config = dict(
    n_layer=12,
    n_experts=16,
    normalize_top_k=True,
    init_std_router=0.0363,
    norm='rmsnorm',
    norm_eps=1e-05,
    init_std_o=0.0628,
    optimizer='adamw',
    decay_shape='linear',
    doc_mask=True,
)
Below are experts of layer 8 (counted from 0) of a mixture-of-experts language model. Rows are named router (the router's row for the expert), gate (a neuron's input weights, with its number), up (a neuron's input weights, with its number), down (a neuron's output weights, with its number) and show model dimensions 96-191. Each number is 128 + 32 x the weight over its row's rms, rounded and kept within 0 to 255. Numbers have three digits each.
After each expert's rows: "comes before" lists some tokens at least twice as common just after its tokens as in all text; "raises" lists some tokens whose logits its average output raises strongly, later layers aside. This comes from a sample of Wikipedia text that the model never trained on. Tokens count by the router's weight.

# expert 13
router:097160101147164143163152085097127151171087154131119109127207123081138123113108098049140093115064111144132108115154082142174115125081093022164130117132147156142158146106105109143113165146127133043130078133113134092161142122180102115170079160136095133130099100176092188085137120125086180147
gate6:103081134152143119133127139138149124228145096125088137163124118186134086143174104111135100129097138138106073156134144165091073113148137106176091116110157129128142193144176118100099132039209144156150086114154103090083084165138078076164106144177099107128145104102071123090104124171132146160
up6:172162116157178150125186162176113116162152140122131133198156137165138138094090127139111141103128128093124154130111114197175134065156166126121081164150149139084149092132168134137162122126104072175095132090117119091125118155120114023152127132136196189102130063144181143108182119212162144136
down6:104081105122116152134109122125137228147147091160109122186075079103144166103152098138159114159147112148163120061137142109137131149134071164094139069174063147115139095101126131132145146103163158095184179156126083197146115138169166123097132091129078153138110125160112100109129120043084056234
gate7:138106152072093086145107107164065059076107156233170093200141112090153071138069096120087140128174068141149198173130074140135143116153086147134139121120118097084106132107125116094131149119087087102120109153130118169132171145121151070092100146132192137141128112080121102110134102053132112120
up7:119152158077109127121114084185033072137109140160129102128187095084081113123080139087082155154085109097173125157178104114124112095102081161104207161125141125150123153157133108149114192122123087082159100155137095075117129108146137112152094164107158105119136162168159142057148131127120120123
down7:114133132134180098086140147091145171134119081073125105143074075124093078129103153114128148171043062177115106152148144153067103110117103096124157094116185085163138098135108164094171094199142098101129071145146119107099122169080150147114136133189123123101130122227116163108151139122119177079
gate8:061160142119080150119138176163076153137078154138116095167174096116181131110122143156064130147111159161129184223143115131161123104148118171172108168115151115081084122180152122150126107120104132075140099169097051171148103090096098103138111122142136136155067114105063073116215099106132098055
up8:139098136199148171083153142093077131069155127168098083106129135088129110101124122135173179101120142162113174166099108148097119147154114126109103100075132093118142149113113082099086185142178129134160141113112149165193150134100111136100142127093136138134102173127133123162105149108116145102
down8:140160102069167112098151135082087154205117101165124121130136087114155154167084106136190187116110150111093126110158209111161067152101125155180170106096147171115107113127173099137141156131116049165150162144117137151153102124135084192061188132163150117069157072138135150163118076138095130165
comes before: " the", " to", " a", " by", " he", " that"
raises: " the", " a", " it", " they", " an", " he"

# expert 6
router:093183170104127110118125140156200047110097127095139126137154124142175144052060119108086137109163118182170099141132110063140070122103134148050096039196108142124032078122057102139111164098158109142100173123118123112143131157170119162109139083100134142168145111221103099207124130160172143088
gate6:165105125134120135077179154133074137077150093119142155100110105119119126129087122133075140143133158152098133107119152171168138134173126124105164139097065117081144114113158143139175126132179092111125115066120055160097116084130118116152119067124157131146179077093100158121199158142173106167
up6:101129119130105116095184068086141124080216080128060173068101094085134172136133121194067129147132100119106122129179126082106157116092116114075147174075059110109083095123113093173157108135108099106165143093147127127145159130132106103127175062133166169125100107134106150124183167151151122162
down6:118072104113099100114088122179117151189087078173146094108167138158151122097147118171115094079128103134145156149102117067118153137140113101123150096128087083111083181155122074117173132237110123068093155144106126121060143168101137142095162201112106107172120192166124129161143108096106106183
gate7:128160150112072121128131102097125098118177091158094126184109148185138113181096161150177108122128148131130122147154131179084147130127159087097142093126142170114104103084176123184133079126131127144142148103135146176104148153119120112111182134181116168134169200129141133093053113120129204092
up7:129175146029133137104127157129148116129106065145146109110103165162143138135118216170162176110096114145147051107148137124173125156165154121157171109152123186086124145154134102044094078143086174123081117150069134156168126169135120125134070095148168150163150155126142145099095185060078205110
down7:130094176173092117177081113129126167130136163089120077108185193133099112130107113097090173175133147112112146135187171081126136128173122055131188122172081112146026166121139154103074134083105151103109053126124090107113126134106125143119151131132075119087166156116162123073071119088140152133
gate8:124154124126155111134092166116085103149068145142065135102150093166209112122110123088145137078113148098094161115123143116126109164146059130100134101153159107176138059123123109136103127051173138155197131109112159118084101109096211149093142200141173109123163098123094111066111123144194197125
up8:126147124095139182156112100081052122092100124155129097165117114104131103162106165149110116163115108118098126175134156181169129154130134134117143148169189149065143143081137117109129144145099174168192093111181154166122100098116065081199086115136108133105091203077139172105103203076115164126
down8:049121128167092148140155093216149118143149122117141151088155159132163151163097164089124164117141151186108177135120139130135183146193107083129114079109085112100152097147110135111189148090105114141186105110095129164102136145112163090129178222126019091156121126123083095129121078105147083122
comes before: " |", ".", "–", ",", " |\n", "%"
raises: ".", ".\n\n", ",", "/", " (", " and"

# expert 5
router:147150082179120163103137136091156133101128161163100095166096106150124150112119145166120198142169146099101119133129166130136167132111098119167124072170079082095167108183156147096162087125175080124133157123084198206125092121145132180187153128180166105155156099111136109167095155149154072131
gate1:117198187107071118109111187164126104064131171195181111104099137065194159073091058153143084127168061156184143144150143154120181143116169089130126139114126136187110161103126162112144094093093124100136163144124125137125094122092111141092150108171121105088076139130196097152110152127151176130
up1:116156155111137114176116137142136119110124104108122162039108122078106056194147134134117134124144157111128128116088141095156149126134093074186112107113127175145142151079085149164089107132109163144167092091097149164111128084126142121147109145185151141135116154175113125160112106183082093141
down1:168200066114157114135124092091147188153121189188118096170118108150131184103141119095073128159131103140088112113094109095094207091072157148122132117128107099129174181155091063191118164128171157078098113126102109123174129117104140110138158105160148142102156130196138143155149155107122063108
gate2:136067119087124074121136126103149144125099095143090135163093081198076167165155083191140107136112112128157197106178088167169159146180109136159093123181088109165147099122201136153126131102103104124158126140133087137137157130048155148102186150122132066114122161126116101155161081129125107109
up2:108091150094080178150101136182166153183142108096141181195092148130197144095132103161148152161140097171116145150124150099200124123144116174183127167146125146165085111137156144148101108134147129150092141130151087120149149168152103167117185123094110114142077091134169149102119193092144109163
down2:091148132153173095167124156124114172208091122110085081107119087129098106184152137157154158123124117090147160153133150096178135157097109112164158136160118128098129085136131105113179103136149056094146176093091138171128132091156113096087139126122132177089155120076106099142162196174170066151
gate3:148163122151087146105110137135135091073128098147127131128114141140123104174189140158129105144130135110087152140135103146181150072116155098125145151119143089113134133100174114087071154132160116132112041126142130126065148192129077151096098113108121144147103145113086131150109140174153127152
up3:094149149122115097129145200119094124086136102157055097162166114119144147133146118155193096096116117086145132188154122159098167142128160144160078111118125088139126128132137090109102159116130082152090126109136095126099104163126131137145127128061082087152134160054092121139095208142061083080
down3:125179080091108135124136104194175125136123125125108105049125143131116107170115121156177139114047161150131120139095107093193180107107075111056097114115126120123136158190084144131131180155150096140152143109102112077116147211167135165124133109086151107104088119099134121145133113079065094109
comes before: ",", "'s", " (", "\n", ".\n\n", " City"
raises: ",", " and", " (", " ", " in", " S"

# expert 0
router:116116107112139162076124090120100136134116121071134152059150107109107169184098086181125121132131164165155134118099105124134034125166133165099143099136177102125114182157114105151092113118125079088143132237142181107095149177112183079093092139107159074152114155149103160102112088054139187073
gate6:109121110172166158136106153156102139116107168119092169091122097129082096125130034144140094130154223098105204103154172101116151108189100103079154132140117067110162116133132076167112110162107049130128148148137088121150159120123131129066144102099043148120141134124145153157114112094134123101
up6:118158137068086113119111176161089147117101171099136149135107181149064052113151156141095120057088130157107089156106132112120098136131093130090123179092151099215157124200072106174133128124141105160133202106120147167101173113169152132159098137143072131172179089146175209129123178127115068127
down6:170150088163119128116126153161120109135147122132129127106108173082088153151151165082090123171154097121124120135144102103107120093155121138164194143119124133137152106134143160153156155187215158105150139130057089159102124099175099140160141106127130188160114105154095108125141189225150102159
gate7:152133094107071113133152170177197166124081166101062114158136092082149072109101123080105151170150133096169098110186117111159183101127098118045120101132089139103168077148062116133117129109082122107141154154163109129106143189127084145132113139122174128084147151200140122052126157107098161105
up7:105164133140097148109092126185143147099118093138118082143093116056089117164129101116125120165078173088140145110124153143112150098150090114095130096183105106122141054160106154098168129141099096061148171123163162120117105100141239149097111101128079116110100190188121144165117200091173130153
down7:144123095236114176116151157099135061087105118083098126103123185086156106163132135089152169121110148153162149127086127094140120131091099139118149096118126126107175149123127115173081168201151158121131089133153142145102149121234131120154104149148134076149168058123105113165040154122134105120
gate8:096143108182142138129087126151132165145104146186101105143105145172076118119151168132160161108141169165095093180108130125168162086149094133200122075122146122085065118095146152146077154128075172136113129151137171212131096127134150153084114082102111143169113154127118156161143108128096099147
up8:131156150123138164099112099122112133133109056086164113157130134147075149117133164102121147090108136217073100117132092065110104113103100114160160138047154120132101133091135132095093142127099177106170154124053171129162116089167140161115129125084142096108163119179075114114171153084079104089
down8:135125133131127119105169135133147171150143161173157105165088170165114153112120160145108139188142061121095089127159104135120151143097098139129110142093110127127193173075106116137169114135080119125109111044138123142142141051142196154175089129091133109075126126147089149123102144081185092109
comes before: " the", " ", " a", " his", " its", " her"
raises: " the", " a", " its", " their", " his", " an"

# expert 11
router:125148138067123118134120134094150124137118095108082114099094107079096157097151137125102138114173106116160125066097193155121178153137123100078150124118100076158127160182153136099098106062102115127128086118088130156136113087122134197095154169161125087011083146150145115139087149123123126101
gate1:139087210102103121230099140104100054102125174119107068148124164113141104061154057142173156072079130138144180171071125191117115105167069150104093075184086147182094085155085129154104136109176154160140111190112091150121138151128082137115046113091124170127092150148094121190157129189180135118
up1:128175167121091144102115152119107125161147110106161143128131100178117064097138093139202162115102136033110099086044088174103128124157100187127098138122114115129154076160081126130147106161151113101169105129177081143144159097135120110103119138141132139089189135183114129122143079103113101174
down1:114146120128126188153138145175109110102128159152153107070196098060080118090103146121146125121150066090124119158113115204123128132156145129135132183189073120119114109070062136094093144135206208131121094136137167107096122104134123183155147131105078107151118120104179136148090121144141117196
gate2:094201062161154120118148116175103115121057139090180099072105098092108116072123176144071076094137138132133124135169126084157034117111154124085106145128192127078062087119085089140133093138157097159072115174150144140142150094063123109126125127139085184121098125094147163100165216110106115122
up2:115117098109153134094156067139131135177150079124133110121061153111065157066145150129139104052099072156145109131161151080158114117109166142140129113121149132150107083178084092145136088083141110123110112182115085148134155107137138127104121113186064164145161138140111171124158146144101175138
down2:103161172129149099086149097117138159125127085072099138039131120111139115141097151148144144122099181106154172203109163203122171122171155124135088174189153157073120109117135136167188157129174089156129122147148141158127114100119143167126104093112160110125132092097135121045097159076184142154
gate3:079137145136147130146152114109108151144110224180187121121130069193124177111139102147133096107122125100114107126143152113148134099157090106167080109155126119165142123109145107086111172131183151095141178124097109121091083158130143112074170125146102195158067101142110107051147066131169137165
up3:103152115118106164165168140109149136140140174148097042146146138103161080124150098180154134074041138115122113092105140085173142117140090142109092144119166121107142087154125065064124151160132163100143073060129151118107127092051073192144171125170146153076151186124144234118095160097087120133
down3:144154140130109124135163146168164209141108139137142176119094123083155154118110096110063109110108082162131139095126145081172165122148142158167117136173133165160162059132070095134161112092129206098120114139112136080143138071102226169158117107142178099106128149184132160159127148103083155117
comes before: " of", ",", " in", ".", " and", " to"
raises: ",", " and", " in", " for", " as", "."

# expert 3
router:099142147117120102070155179140195112076124080186103104145099175107148153105092144196076164130132079127176067088134143129102163055133108156144186094144081123124180113120117142112176145136143098063141157130094143184102108117167127186157165147202090138127164080154133117156144165146078119147
gate1:169103138125122148151214117161142153101109096119160109137083148167133167120064122175102115126111147195180084165141139163111160040138085166143138120144130151173161101129117135122131149095119143116096156107141165186089098203096141161138114086131095141118132122126111106172175137142095146162
up1:145186089129083080116080122146119161125122123093132139141094150147158100161132161127099168110142143091115123187122151214127136094124114182170107195160121096170114084119189131106105127177086164102084051144223133153103116147088108109104055107164140101107152151119169120145121073095101110093
down1:133136139146109140153080145103117129152125159160120179135094116130130122144132111138111133107120089143157121155130119103135100167170128101105148099104126128102170166105136125117152061123083120150197109147081103139125107104176155093108213127084136114112117127167163116071129187150131137143
gate2:179133098110122150157205233146156135154165145147102107137103174121073137118159158141122112109193108126110147103156143130131128162132151123122091084081144128127073114136120120075185143121120162123148109103140120174158115123207072161133159136118173190157165138157144110175080131112107116093
up2:071158114159129111165085089106134124153117149088165151104146110085136073085172126109145075084103137118108108136070150109105133125130147076149138141155147135196061141180103133074154070136101108116137110190147081156155091100100135091078149124056100164166130171076127143113134124064083142147
down2:158125109143125099131133137091147084130160133095072083100139134142149138130153163183126186109152112126154145150083141127112177122110086023135113115143125141120101104146121154094149182144142101132166127123086065117093145161118138185087156136154159107126083088166198200116073120153153045117
gate3:120169147144130132094114119137099138101120118059129097158083132162156122110126112074202118096147155062074084078128149130134072103065144145088079153120134093174155157137156065165162086178096055097118102113114180112147133135063097128116071162153095183132118145091125168152149115135166143090
up3:174133089140157079136110121170098033166145107061091111080151109178124144138116136109166069121130147085081110101140172147107058083094153130138092146093170129167155075154129090154140133173148095125076123107106115122072108200065147137099153127121070197162134112160204101154129120167139183135
down3:133181083138193157163126136103145145172157117138152120094149069086139156212118114120136105105114109154069137084095154144101139157151118060165082126212134167146157178117151117168141030059157132139144154185115160124164127143139116123096109089158101067194102164109130073081140150091172094134
comes before: " |", " (", ",", "\n", "'s", "\""
raises: ",", " (", " S", " and"